From a checkpoint of a small mixture-of-experts model trained on Wikipedia: 16.5M parameters, 64 experts in each of 9 layers.
Below are experts of layer 3 (counted from 0) of a mixture-of-experts language model. Rows are named router (the router's row for the expert), gate (a neuron's input weights, with its number), up (a neuron's input weights, with its number) and show model dimensions 0-127. Each number is 500 + 40 x the weight over its row's rms, rounded and kept within 0 to 999. Numbers have three digits each.
Before each expert's rows: a language model's description of what the expert responds to; "comes after" lists some tokens at least twice as common just before its tokens as in all text. This comes from a sample of Wikipedia text that the model never trained on. Tokens count by the router's weight.

# expert 28
Non-Latin scripts, symbols. Non-Latin characters in native-name glosses (Japanese, Arabic, Cyrillic), plus symbols, month names and stray table tokens: 火花, ′, −, October.
comes after: " |", " (", "0", "5", "4", "6"
router:485586519532463458417554528530434509479503472504596458462516496443466517433512488444516508446532506463479480536466499533515502541420520505475431465510462527451481461523559513496437597570534479488492562485482461497524534499504514474523581553532533493527421470481579428476485547521483552540457528501477519478461519475497504470405453480559494553534502526464547478471495559506473425543544
gate4:565529451497481468454507601560527493518472524410512500487518406478423514522515568561518556514485458463463508484499534512519524506526500498544474472427474461447412553531624504540454518572452498514456493443472464474561558493443528439451511516536547479551441519471519485484520497499524510532460503538462527561485509415425510513449482479526469467568477526478505474496473477480510495442512
up4:524466506447483486480496445487550496528500493568468460499547605479512443528524554546464537541549490439531426546533413535547509513539405548480513564474513572473549502516479485450549490497488477483484554475478503494516471530532521466508524550453489462510492474513504523526537492431423512538512533581512469496455428523481581598422476478543531467526519543462465554468537515482554444466543
gate5:472522582566513547450478590490515512471531515533521476541503570422473518477495446528440520505480511485502513542513486517459528457471559462459463423526477462487525430484500535442479527513528548518526460448512472558515430522487521493540619503510456431535495523542474472464437461488545496600541497528456504403503492479537465449500489440548492524548510559455437514445511529520423468478504
up5:477469482541539519545472557482484454507453579479515554605580501444472542543513568528520510431423471556437485491523448516440554496467477446528504454464436499465490497456496534528445421561517485535496467478432506496447546535490500460546497510502498481545506465498500569543507510489453497480497563548507497512542443503526451529568488552539545527424522419455447508526436501562504515448488
gate6:477502532465481487392518568514469501489399558483466469482508492535446475487475513404454460548509502448459514527511494543496524514452466478436562423511437536438562522516495586540529489426465467417498500525550486476536590535565469476516513515493445481555448534488535490532449508474466545489510539480438506467551510497539462532451490576502453564495515510543497530465454439502461494456486
up6:603431546482490494483439474513568548457482510489547527499536559511475450568413492481523561416474425528444519592553428546447528530540468498546528473466481469547513536475514447459477557568464474445511501478486546480557518527468477532491487509486485519502485485439447559443461460497529528494456481546506493551515549494468522476457437459470496481524420509464456546556492542525489443512528
gate7:489587480503482516460502479517449498459539446463462526471554550501514545549490501448501477488501474393561556462468569582516499573447522459539473503530499470491527498537496534554499543573562523463458508518453561461500515484491457433485491469449456482468515550526491504455534430502504535508447441460578466509504521492489420495473405464566516537544533525503587477438509488425526454520498
up7:551442523485503548513472476473560530406511519469439516523566540573498453559476390576518555551467557556489498540503470539500527534554521535499511401503503598465454482479507527557466458540501476471454451518491493528483559550458468478477438514517561494534456488480514500551548457499500501478480545472469437493555451489438579525471502510492520516524489460536436476524471428552474481516537
gate8:578523513559509546504504508503484538488519574520484542490563493516477486459513527518531506475493508465494553491577568458522522505443493501512457483527457532513412530471530509458516504551606529479495463525451487626486488510524537470421587515578551468497534527517555476508426532528550571503469485498371470457539507479428476551483451487480452476532452499520488468539515475562490531508471
up8:507503495519492523441544497502436499482480498504503543467471549516564463433477518456502518494495493493573506492552545507472611522411501452575467509497550524559486523516526578483516486478478545507509502476462477515539471448565481423463443615516483510482454534546489522485446545567492487473498420500562497539494528461442445532575496535451571433525404432494458550499501493479478469496513
gate9:521548538534406478478447519499499473535564498512489566510522485453467465519442527487529478467524545481432572508561524419546458459489497523475433516417504516505449515449535572471487545479495589541506459498561501500383530482523532526482523571562508537457483476487547511445496467529535536488453497494542522480534520505502480484445482421610487490558497503510461475569496522416527487463512
up9:526462451493397476528556526506512444463524562409482503565561498510563529510511470479481516453491446540455437409533504512543492499518432531456468470550469447496484357498536502523526531497449510454515445496465500443455513474468464561461428474457504474578522482516527522501523538538487526470449571505480554567568491524522528466484508457537515502451547504482435521533520501565503505505504
gate10:529580540580424442463508503467484505540486424519596489440465523495548573471483525456541491429438499444564495495565492479516509425471537532467452541505506457481493568521520510446460544529506478538493501559482448447538513484382488546537507511453462488536456506496551479481556498507546524533525585491476533538428510523532577519466521473483453504486493468469517537478495519488503430563504
up10:457532446484510529513511589522496514459465497439539452482594573578554513522499541470454505525518598496509463494534479490537408454451523472516443453549484581513507448491512470542508507490495547499413438505509483437433470518520539493520525480497460539482506557489508447545515500571501464501464577510481541523513542471557469599528492513549534491469535523466474502542468453404483507492553
gate11:558608420457457506537568448495432446521522512501540536499474485579441524497494511479555482477572559496504491441484501509474516467505523555469483576522469510542528459525514550446540481517501509519521489461447466478550550451530532533511536484479551554523514526540500458498463493489406538521470506547541496407458453536580463496451473491542544501545552511490531456396520502448437463525468
up11:492561507510487473566543491632534486453527493478537547483461447467518487489460430512552529525519512468500465479452443514490499489491431440545463443437440490514466400525521503435474504491536481388552527479494534481504455410518516547450558472387465523519486510548507475452572523465461479534459474498477505524442479464496514506517521548515516493542517446506482486437506415502540516510482
gate12:468583531527491457474547484519482539441474486580564497456498505478549501518558497500524465438409544478434545457450537506503445542468528516408435401487564559455473463486514536544459507553500461482512532509512394500507505459506481473461505469510525447591447494415549514505446505504517546524546482492509459479491443528508535474425462448486490523561507511464454533531455494526500502549491
up12:476519518514517516452458449479496469438500470526508507523525548485487531468472537520484521490562537522518536495525469543560507460539512535622501420460443538455537445443596416554538550556467497470469459474484595422470502487511529514484549519485509619496447507496497488533471485492512453445453532492506485533530590462513561496529444489567512540490527476529552508491542435532562486473524
gate13:470510469571460507465555481522465520516488521497605465521409480571484462490526475520491494401468435499479520555500507535488500569511555446493497499522537600445509518420525492480477551571469513554545519456448469502520520481476432474483561504564440469422473400499511474498497517485422491509485503479493456523488452498566519474451508488483520499553442557482477444522567492453476486549453
up13:574487491531481476458476499484471473589542528499477462514483451513536429489508435494469571518469424529423537478490517503496525415549452556556526476559556526453481508508481470532504511514479408570499498429517471464486592471455481523536497509499375509395460497506464478465508516486464574496485541469491481494435467507448449450489524536466544490525471485450450505516458455509464473547468
gate14:518545528537502493427401492470426488510541439528515441462527504494434500486459557540517524534539471538508491505467420519567499499550516448523488509518511481543454518442502500508492511479469527458476422464483447491537499496491406468517470531525505530503463523617609505475485471548497481559404477466453507524508439528442587483458494468570495508454552537518482475565529440498466470525486
up14:467468497490611475459484593523446549553576532535494539488573545511462471455479470507490450503507535520491530506440434514454494497543484497440563488509547527548424484469547479514452487520524479547548481464478555488509538545502489521485508488472462466549445521506560490520522518516471486455486446435493536490511497519579497529472579486537463609468547556475610476553449533447544473529513
gate15:516526445557591420451476511491458490541489507429472551450553484499492545495468517458487530500498535507489508517496439404480497555489432481464435479499465518434452518492534494521542497531441507437507548454504471556514490454491575462503552513586517499554479536470542474477534473509583466470522434475479526452480520482495524615488550596497508504525568577512488447499572467526489514477501
up15:419506485491449560470506538555501519496500503460502501523476511494445413551505453536470465490536534457457532488483486487475553501482527515403523555519575528519462480523503481458473476593439533553477478524544445471512574506444574504514515509542593551495568533533453499530513511554438574510457559492542569558507541540489486553576520523484516528519441528463493482455512516464456477533408

# expert 33
Determiners and ordinal modifiers. Articles and determiners, mostly the, plus words right after them like first, previous, other, two, his, their.
comes after: " of", " the", " in", "'", ".", " for"
router:522485519486536480444540504504506574451508512488566485521462529446465434529513480504522532420562490510493545531529509487487492579492439557474485464434479541455457542550503526538509530522533473494527483507516445462571568504521463506605571550461523494478437557464583465534476518518499511491541532594511558513564466569463559513439401466559548467497488544492516475504530509503442535463498
gate0:582432506461458447469510500461557528374517493566559485533445491488480490537464510465509535488554483576509523530451474471561477420551464481533542546467510496487482580459580507550450543538443512525488443510492531516451493496422505473499523515471508503514519501469466476551509486553500431514498512530531482543547456533477568515559466484498514449542506549434587531555558558530523554486491
up0:464542533408518559497494509489565440463516550534489529538471553402535498464460488509546520483508490482508555482467425506456512487525564545507498434464500523510562531519438468488494542551468478499501596598505468520501580473496512535536540555440518529568500479500490524519493456421507541461490483578469483603546480440497478495528515500525509464497431472498521491501451409511501515410488
gate1:527498462528476503443543488533473503423473465527603487380489491547490461543509462462539552514528427518476506542533494490434554504524471556491526449567568456497517461500481507486529497499490505452520430488512458493495429461571463463464581509508487505556595492487517522495503534483433470529508494519475449580499548508534459507565455503484531486459539508532465448555495462612449554501478
up1:499563434494508479526493487528470472489589529474509555510502459561514549451455582511502517469498456487467433487501480596524505439486499505483530521471492491537490559485477457459490575552552479530471548461458505512529513534405540535392426532506564516434462484480562506559479499607544469546517458473532511507524520498525568506529510502479508536473460488479547542534508533539507457583417
gate2:570507448479433500547479535462493461452516454543526498513495510522542470462522470514492451477565537494511485522543515494497541450531428548526492508505545551500450557519505555542576530506491556512513501569512522458585520508493499526522497460398505485537496531513581538510558484483506558463447550584501494436528477497437573536582508431545530486517487473512535463407485423447429534500550
up2:460569488492560448579445495492557518525580520487536465509530550536473485432548472485505476474509533526540608491451492440459494499477473500541529524520535563479505455477509542522418473587519568439416432561466427551512456481456460517520497496443492543526553481498494463487453496490457482426465501413517525488494458480479447556448507515542492557459511434525534511487512496480503538558492
gate3:579530427492517496457493469434464502486522479525609450503522467510500523538426499559550500496571567537489470458574527459520420486448517504470498558446487508493496479523499543582521439549555504516512504465524538526484498570494488494501496516492452445515468554564443570534463486549440413444491492454480497524472573517528510472457472509523585531522539502513506474548509555511458532414465
up3:536457508520468483492533512461492473512534500516426525500469550524459439524503457527423537477472419465406440474468519510480500507533575537549437485541470521504560511491583495549437469479535515527429481484513489479491553505547550443529491517513512498469497493514467494497496505503530484457502444510440407392465409451455528549560561452445524407536472485509517451531549474525508433506456
gate4:525498476549512471412487494471455497539504518496522593479502472477509538521528469486521543446513563554492456500490549498408508535545515479536438482426467518443512546452526447440516552471468519558411473583440565534563564479479550496523477558442496551491458565448569512488492484478480459542526530519535461505475491553463483473464444462581470446430462512506521556486507501452497551486495
up4:482496557519459521562470430559610497518467472505526469535457466492503515517500549493508503466452549544488558464525465469414532473547482491458414479505538417509501536504572544479459481557534565498497474543543407447463471494469447574549430531531506455452547457483497471547529531478521536532494506527498462585486530519470504490481539513467498542541537471557524424490438520567540557494486
gate5:583534550472478578409429513423455437475567526503502485462490534569460504510442456459530556455512460516515507514495477475429519494479508514498466539503508524506522518596537524531460452474456527519492505553463443498478560516499461530479514536466524521516510583502499464521498444442465451515453538528468523519602462499520472432541572480486582496551499531511436466406474544489489515484550
up5:555564445477522535502473525553391531466416499533394506480454542426536458532491434454451488566479518500489502566492521456492522465548530433461503504515521556451485519548480529472437496486516493504502490524522520563553517530555418521518570489499506505513512487502477484509504503474489416545408507484568513444476499464494451526411522506505470573520483514521446506480455532556430505431491
gate6:522455490472493541464546495484475527459489446551548459501497489507524415462467545480447489459506533523438551501435564451531481486458514509531539437493533543489484552495518513461578537433559523535546500535436510538540505468504467431504530531511481505531486561459525410496475484455465511528574553518448497504512528532552516594538491499433491599491467624467490428540470474496503518549539
up6:515496481515486415531554567514546468490563444472540528629475442494473491529413523445502516442543480528435567506496500537574500534473493494498485488505431468457578532482543496506544503418474567540459496447559488506436511464541482503531491439524512488474522516505510479473497514550482512553489512498482514444533511515489512425500567563503549526528439490572436555451437464562472495509540
gate7:492522568479556478488592585516527582487447484509476531507506595511447493474494517470560513521479427488444489534490502461506519485565493518505537516532537542554572469427500529455480521535469482558459488444498535539562468442498504517484444561554562555487503434514476509570410529482511506552482488569546575498528534518505505549439510458550496474518512547514499477460486502499592493493577
up7:506453505493418511551515493540484533489513522423474538505517536468553504460520488492549433476536525472497503488529417486560451458495494513524450497479420501575439478526475481430508547462452514515530524496497459522497503456419362510505523503555450481528495470499516522542450580596468479565466524440493464486506476517549564533425485482544582448511498458552544500464500508435455523531519
gate8:473524498390510503465494512529470516481566541482572459478583528412473494447408483468485517531472462549469519447569521529471416555530492547483481514559443510484511483456508452432543513474490525582451458470437467479510574498537411473504495523453495500500503504493489492483471470487562509503523515478485488515511532421474398479527417513537528485505449523535451506541530474440543571477508
up8:551532529478542531508514510501529450550508532461501468499495529432499516481509487504516436440575550513470495508453480374431449483487508486580407502544481577482565542453557540467544547470536484507584509591488491534441501487551489543537521567448552509522498456458502540449535499460485489515468464588521523528492535458543463516513498455434527474509507538546477467555454560456529474483506
gate9:469391562527484508489483436466528510511492417498540491514476514544492476489539472542520538491545461467535557472517555497499544482516521525472464539470519488461576501476520541565531520432534522485492497460504536554452508478509509502551512426450526522425467553415487530560514528441502476538508543557484555540501437473541534483558416490418516436463459590554562442466500567470468521477506
up9:517463422493519472526441461487450506530504459481474501561488541476437497441520541521475490479481452517491470492557541509528413461499553475596509508483413492465448508522476530500498515479466553549528455565475465519476534519559513522500439563509473521476540507588534381493533477529559455506557542535421467438560493476525578512500490558524554466506435490490583475475527530474465449525489
gate10:557558468517518512512461464523496544490501563524449512514508446554416594513488478548486512514469553447453493453498503504445512503464551487492518446491470576466442484535464480439521474567537461454544490464442520443449530507495495553536501541370492484521494495475515538480432485463504476455416503510504588471507437530533495427461506494527488537536482459561571536402442480521485499514508
up10:482516574481467511474422526460465543482513494501445491526460553502494567533525477517552484534455557494521497523456546553482533531500459579556521604510436532523593475446495448550558565545485483456530505492465503548486460443525494461528483458533499482549478550482535480428477465545435489437527554479506509482507576549511549508503500541469480492554512564518455497509466470421475565456589
gate11:438534506494507491487475497457462518505429489480432534459464532543480462467487521464492527456501520522473518454431503472591455454561510539552489456482577503488451472523461503498586536506479548592510466519488451515518460458521415478509534534496558525549519525537525437458471521427505619580508448476461424510520429503478433500500481506539507474466563544481551431537509502502558540508473
up11:513482480537523487490482535521467548513415473464445579542575508485462482527480420507481467529507557583460470551456485482522471512492500482511535443512457514454505529527444488447536510441588488600545529449516522481514465539528527580495459547504493506538462464506445489446538490510517520537499555479380458490525565458406470504496510486579515521513551521456511568542540565535507475536514

# expert 30
Word-initial letters. First letter or opening piece of a lowercase word after a space, often after the, a, of, such as t-urbines, l-ighter, dem-anded.
comes after: " the", " a", "-", " and", " The", " an"
router:489561571554455477533543522536487513564502431486528477517534546484475438508459475508512495493570467520500471498517416467444530615475481494456499416479420492427520519474552537512514534504510493501438513477495503520560502464555510478609554515488545430475462502480557429500496468554532487530528525539470470515542514465455584462506520510536402519569498497517599482496531513492473503472526
gate1:485594510558503584507534515526549447536536503473551535537525482508586505452522486462462532513443474462498476535476470525443469507523396417526555527488533489445519524464521573481530504476515442479442539552488426474495525507570519504544484515490555515555497518534473505422431564504542543594451498547528454484509504481519498492556463485473474541536457520498575466501541482515463546422546
up1:469521543524485517505510543430476521486431505541526540492544543504479468515503485480471499432432502474461533483512460567533545473440523493547498548444500528547535473524422493494458539424516498527524465498405426493553431455467537406504560476448500549484538464416471554564517483489521455512518494537534524453433514496522495472469471615540487501473549512585514562546520561520504480517451
gate2:494519446457489527472523515510470418538452445553481535550535518534487445490515464574533513475469509532492474522474553483480494541474471508527518444388502497454514508518559469446564475560527531453473487424495492477488427542535554486592539501540494516486463488474462546482498532496518510449600544473482538554534528483521551492531429458427441530517532539531593420497540488491440554449521
up2:467452513579500543482471480546487530510644467464572484496568499512468490522504564529521481529518441541559527516443470464505446558496508507517502468485454520492477537448434409457485482562547486496526487472524468440531541519524544518454484425541566500456569472495553450455463484504530439477557408514532465441496504532477496441480456501475462524568491538547524500565541446496469501503489
gate3:491537486544478493508461510498468525489479468606523550538517540462394549472475528497451461471492439559462468447515539520518524528453553496513493451473508539530551493469502519554470565494466482487543455543449553611484513524527410508518560411532512490466436470537451489418475407544484453489574445507511492540539525502484491477511511491499526498537496509542530456557516515468531482535397
up3:497452477543525529565479476537448424516479558454505574468500543444509454533479415468560510518502542502530465543490466535588493480492453496564487524543487554427428513524537504492472502464528537473532535496485441477473562537466446537420422540488513514562448534457475497520572497575494496459437501552505497436541535590503531536457520504451467482507502455425490495504472463541543476477560
gate4:473536474480527480494526536470501541570473497472537463464454526484501464531472547512523457512507430555580527488455486503517508487541512527484477535539500441445529628470524553532517543526531500523484520470480497537491478499534466512572569517392439447471539486517517499512489466481475547506469562511442491553551497466496574461459440503559493395452535511495490606470543534485396486522548
up4:485475476506464565522593483562510501472544479479471460481537499509486501523483550484491576508524457570472499457577541526480484528540476521531511468460546588493395419490497449534452515520536414464498518518452498510552454507478597565451421528534559513539453537460494489534507513502482540480489501516448453476422520509545472539503554483478487565456556480544483395494513474482487462530450
gate5:493479460500515499559471502529481417399456512499490470489459539515473420498538369547567473529505510470425573442444483437531562537521534488474524526473478535488557483582477506535491567556527474520491533448518452501496497547557474494567492470454462443459464504516523470465519487443476508537497465550535439514530430488521513502485485510520490446546513504526571539495503447564486432463443
up5:501532518467438553520533488492495553507468509490455492552485600521547473507491513546483512460548550531440532495529535470528436494495438459470546451524533537443462522512467526513526403545512513483535575464508487442499493478501480482487460491438510517491508572462534521619531434506560574457479556533554439464487515544537492561513488530551482496486472443411474425528449504454478584500471
gate6:539586501541428456526499583498525516492496460457536526475441460436485480526489483489446449428487422443490479576516505514513477522483466530491519535513481440537546501474371524474460480505488470491434498496421466461516500461500430482588473541555536469543449503465539455452536484516510464522535549516574468537498529476457545468515481509518478391566464537506496465436468526540499516465523
up6:458535499517538481427468600535497512447459522530485483490510520490515499541445471484516525527449518503564474471456460552478510513522547463513505408509455515448502576498454529439518510527467424559546471492496573467554473531537505501403452501486457449509555516541528528539495458491532521442477463486514586488465453467584407448496497432491505500509608529480456504523435529471490511467549
gate7:515521487561418474505468464527461539553531455577464506493502549447572531586530492515542506502476515435379480448511470518434479548462489501500472525492533500501457484525494491511497545521484429498431455521538504521517534481487490486491468557508566429465511549449593486564523464486490558554549470494516497488555492475479453459545477457473526503491476445460535493601505567533607534501487
up7:528497475563489552534523464499496552491502510550494451565482570481444443493466394395484537565465468496542482390512563473560503482485539504528543497517492508597515486532513457504449460510505493510508516493561534464488520499457436524464525489510525544553491476528515454481483547557440522449517562503514572536513470521533627463472504511504454476552466476470536536457542511467462558554514
gate8:458563448492542502513508447551521542431472403469504466505423486470494495468478538521469427565509474481526486487500578559478493499467526561573520494447458448543507539462548482539524552505526446521508510561530537502506584559493480453541601489516425460512471596491485412489530525516545510501508522540555452495552493470467560460455515525531440512487544499498507456453506462503429543482502
up8:566508501513458478497485461515492485539534493462477479494487532492411459455501487577418406416467534548505548548503583503530483498505512620498487479483515515528476541463532493512475475480515544472500475524488464517532534473553503481551477522545478561478453571457439464402475469517462465458549537479574494516491441525502487543470442583502432451495417501498491485412498515449467473485545
gate9:471472441581550493571506491532528497529545452466469516422539517503524518456479410486406556463523486487495452514506487448525518525444573512450554538505446483458510569481523487508512578533473502455550496529524510475440513559542435544512534469498511532506481429466485444471423479436572428474525551540454509455475489463434520536531437474537477463525508482470524473504491558473516409467521
up9:457460490506472516513471492509439401497489506434493479497498562468484550556515437491548482475557460452496550536592463506493416544504494496500449440462488488529474551555529522504476466464562544447570530575537563507469523408497508455502506391530560467507547504506491446459533533520516466517483461538514477433515537508465553472437530534541451483489507539484418580550465482513494520489461
gate10:471577488541512504469495519528512569526547445495435505515479502416485455391452530483502480512566577516417447529436488459497495462426550520459543476495443467499491504458475449507548478497569436497456474468456475489456547499470481508556566503456532545517510513576474461477484509436544481521489489491533421539508483582536490488544501493534493525544454407529569478467528483493461492427480
up10:539490497485469546468572507534501483490510450465539409482562504454521464417506426549466488482461508532503462452469464566524458514466492543477470446526472507398489492502556519520516502478499422470528429477487522469510520561481493580470506510480488539538542437521545518508418486479538447451555504429497481521529419523563533558487548495523531580482495476444479486437523453425451485573476
gate11:536560524501527559521495537490499518488442587511576404479520475499543455541427437507488498474542433515458525447443451552500465519479484540520560482450541493491474582561488561514570469492506512412505525494530537492475476473471561511496579545536481504504446500488464497496442488487528533523508556473561517545604450493456500558510503515488523459507544556575437442553473504483492566511522
up11:453495574533459538556533503487531584554503553553473448349519497507449464501494460441475459518476423527502505501502472491519477533449454454533495476572501532558490591501446485410481576495513471528478506516528542505521462474485463565487554523515531431521435493559509444479534489469527538492491494523485439479510438541456507485507494499557410493508515482538520539533424500488556516492535
gate12:517497503529507492567533528533426477461592389484505519516526566541490525442527498504570504495467535537475520519524470539423447502491504493425506482503470562457544452478552574491501462504503418571515499550476543484528554592535534539501563447479525509482527527417475467482516514543496422445468508517436531485526518470482558489541558497530510511461495442564552442533508513467446548459506
up12:469468567488536501462428485551499511500470466489472524489502419526470507471466500520580582453544460470517507579499543551543493544457496478555522560453471524508532410505597516556455494496524516463467515475448476490429464413526448512477423483497537452494480484558509517487530520498516583561518434460500430456493539558548489568531410525480525501494483528556493488458515516513480532566523

# expert 0
Mid-word fragments, mixed. Mid-word pieces after an opening letter, often in names, such as P-ok-émon, P-inc-kney, qu-int-essential, plus stray newlines, hyphens and digits.
comes after: " P", " G", " p", "P", ".", " C"
router:469523499553493433516495557485447514552551463508592515530408509464461505524529444494432507462562432495562431519583492548523538529461544437457471488432465457447483537488457535541392527501531487487502504492473479477562585455493458438521548528491556443457534530484524524455483518481460532475518530468532474509487465505453465463493474466525452506547478531557580502526508505465483496479584
gate0:450454481471542462536505520472404482535604485573527501471512567492429471486523511527534488433576435486495461482564530535541580536461528448504508524510398511448478525458539519514509517523526494455486439480499496526479503454531531509489533527513542479484461459429490511463481507549491454473519516470509522524471492499460457430486557467570460464528486473531512464579431512492454368530537
up0:511512543517549487525560524484497486482477482399516509467455496487488563492512541491572565412523531360541504485546493499472526546505523514539496504484557470447469543521498486446521498554450432515492508443507450435478515555524570468539522453546487502595502523481480467545501473550579494465500463502580436505536576466521465478583465507421532457433506512471501488536478510506510466537517
gate1:470518504476469534495483566572441602472502484421533564425457499461497488525517532473407486533510557523563425426503481579519522487556534517521375519495490526472499472430464518503513518431562531412496423510507451484517464531535405506481474450544517442417519532536538516500463492506544501452493474467527474505496502473541500484517478498527538462522514511481560522525497482466447506488510
up1:469445473544489453515429464477490557501539470486489505460418480507510506431528499480493503556476523537551485488447470501484399539392531501538432470504562453492540511468535556469589538535550430484495534539474488507472499375508483577489463493521423533499534503496550441502603495510467457488537491501461519536495466529517518508469533485492455539470499440439503504491532466458486410468524
gate2:533518524559505519447460484521450509507514541518556548551506499517519439435478421473502474460522514575522446460458545531527438581507559546484512512432459459476490512515486436392531556489550514426560448496510564491461503431433549516511477502528484426483532526529513442513530595459503461523480528558502479510608517583453483495491498492539522454520479519483549467542483458485510522488505
up2:446524525532485485527472417478491479538529563506489487519490569464517445500446504570516456514484473476492443460495449437508530473410457513452456592425537493511502466587486524556453508529504438535496434523477465586520490372522511508529523522511521490449520478543521503393488515469479455422483546448498541537484559485518505470561498512433523489482512455521516459535515555529464470538500
gate3:531510415561503538549509546552499457482502576537543534449492500562526467442472436480555511436521490509501489501550411446494523574456421441465519434537495475463456548505624482502424528515473484496530549458505478459491475509555519530561513515543569537529530525490488571408546501454527494499483459480506486527510485576495455547427491476526481512514498468516534508554473502560456514489489
up3:514490491493493468473540427534521515551512540449542571518494534478457460499504394434584547467426518519597526445483493539514522521507522562529528489519517552493489503534463503524500521525515547451488548474530533505496506507506450481510552483558465470523434519520455531457508521445593432457447535505567502490507552473581497505547436473499545531561407496503509475423437434513442530492468
gate4:452546475575451552477521472523429459506515527467527491444487526491455543603542463425429416474544532473465453515509482468534508490515483524529431535451461504521500523477529474465478373453469469534450494526497472485427488481552438534483528554476495476544490525528435544580463475518545532505490521428524458536518519513514457482420507431496459471512526536495530465473560508438487543494561
up4:497454505509520439537547551524526540511547494526533450448517484440533485596489464521528532461498521461365527473447508534472510503514466514585566463505513522533505471526491492565444500538465399452495479570483536545513460580572461550496525494502414486505473533360532517476518544486530510536513509506499450519457552517488513552468518514479526469518505481497456516555548536457530539513460
gate5:487489445495472415502460517465443539489491510484498574480510506440490475476559454476519492456592448526559462489544542452455497487503500459437454521545492434501573482475487494547473527517509531447548534542423468530498537458512512442510536547527505454538575563400463469513492537513514529579555491448547489453493518491449508466550358558532539488517451502548515501529494505459512500461498
up5:517520505532452541408576462515528441557475485470478485479389557563476505533516461505458548536520495475519505474565445442540550466473539446484522498510494426480485544515493511508469495493485521527417461511437468477529399530510552561522478485495486551426552544455513498590542502483586473415454530455504521519511454463575493528558509529492501515511480496533562531483487528491496542445457
gate6:581507550551530417514536545477463546503498540484524437469467570487487531487593479455467480480501434515512442531468550504534498525483506550514461562425518379432567482537494478468510533515516414491494507520521547468520525438521435498505527459520475492484461462595492496423456533504511484545567546496530448544515474550530463506539492464442492477440484525501563511449467531495448487510558
up6:525476465472484484475486498503523529507390504553467509507489444493505455503455459435391444497588466468460496485504438501447530532424487525476428502533541507491499610576526484406568508490503509561475449507566523501492477605458523509562512504439456500462463501441475475411541497470510468526462545517454496515513562515477462549487548515518489515572500517467505508496462533538464496482472
gate7:464527465543495479555498494496462529433487468479538509464497491539491539517466504446519479419493445524529498492553525542462467561466489449548474518534536567480487552528478498503478497545519466532432462494482547502401504563467525507523528517418483464385530460551521512465517478529512598471486543396532516523454428514525527423488470459491581531547497524484575564444493510492529437522448
up7:571500535450524520459523535444504527517441512535503504542472543564560470494522404462481423453453410479482514487474550513484552501470468501509487408532481533504534517508469480520535442482532573522535554504444512555450538475490493461460446423547510472466496482492513473487562499441476492524521526533462482476492439576475530593450483480463556492457441569451560542459525478482499544571447
gate8:509499510578531455518518567529514529461542484485568555517473496457425531555516477523475540453536450496518471439520463545461554512490460452423556481503476415539493522471532506570515517435504501547498525482547506432522452447470532511463618482504556510425474514553556533428466482490487542532501541432493478456455476553561461530519433429503419493514486478480552541465483511526496520516546
up8:463540490571523482564465488468518474508424484528473506573479455496540524493501448468461480543566416492502407584494455400495463462425518499564502544529544409470506457513504479517503480467523505492440524446504493504483505458387560518462548451466466520518520520537459434484469439494463550498473531470551472520552485504539568482493483545500461527579510513545546489523495512438546512464473
gate9:494532480446530447556513504471490480527470465534593537492451561448498455580492502406476535488548542524508531545534536551522473496499526536464492544579485526456522553534491598584478562499450475429504469495486523426451553533434474522466497494506453451499492495437467543506498557477518534430498515456569529500414469530503469386475481497524502433497512463467477543489462479494492489488537
up9:479530523526501526476516520523567431492476520548523506517534569525490502493491507465471477461572517473494545510503544543601554534470482524547505543460482534530484502609487530434490529475498472475529526530547525505449469543427584464496580545459484475520494482528465498409548553495627449518444532500475479493453441598503532486499509573528499460548580530514496506491469567475519518521541
gate10:483589493508485522530508544542423531478550441500607506540464532466492552448480457493454530456502538447487512478496499496480466528509481486473484484529519406500539484570478478500461507477536433506455437532423502513507489474533495539514531491471592462543487484485386457463479458483465493507567494430603478491473505522519453417513529489492511487453507574541530494532515614481472503543546
up10:503541496509464572521516520506519461512503478457516444487564561498427518637564498538495505525496618499532521451470503462533524486452530520541562545498441526444517478494561436469537526488543459515476511576550511498533592543487473557422495503477485462521502457514533537463518484485550532496541542514451467544497554461494547463559473426555500506464499446443477488516486561493505435556497
gate11:496507538538507427528527628510487464476536518457573483518443495476563526498471480549391510501446521447566481460523489484493529554447543487467474488479481444442489483545549520534502441440534449494531472507550482436510541530537508589544543518466531478478456498537487502600506455471460502473523517483523452541467507487488542472489445479571458485562499493538464519491544411422500478437504
up11:398458551529572476533485534556470418452510529566485489568505513506516464523528551553447541449447504537440479459482529495504517518461540477509489500460523504436498487497532522474548572442590544458492535448572481437454518507512564522576447478432509533477522455542507498476438422514547539489473535469498501489528468483489574486515548508497545485558444496453479463527426537467457516555520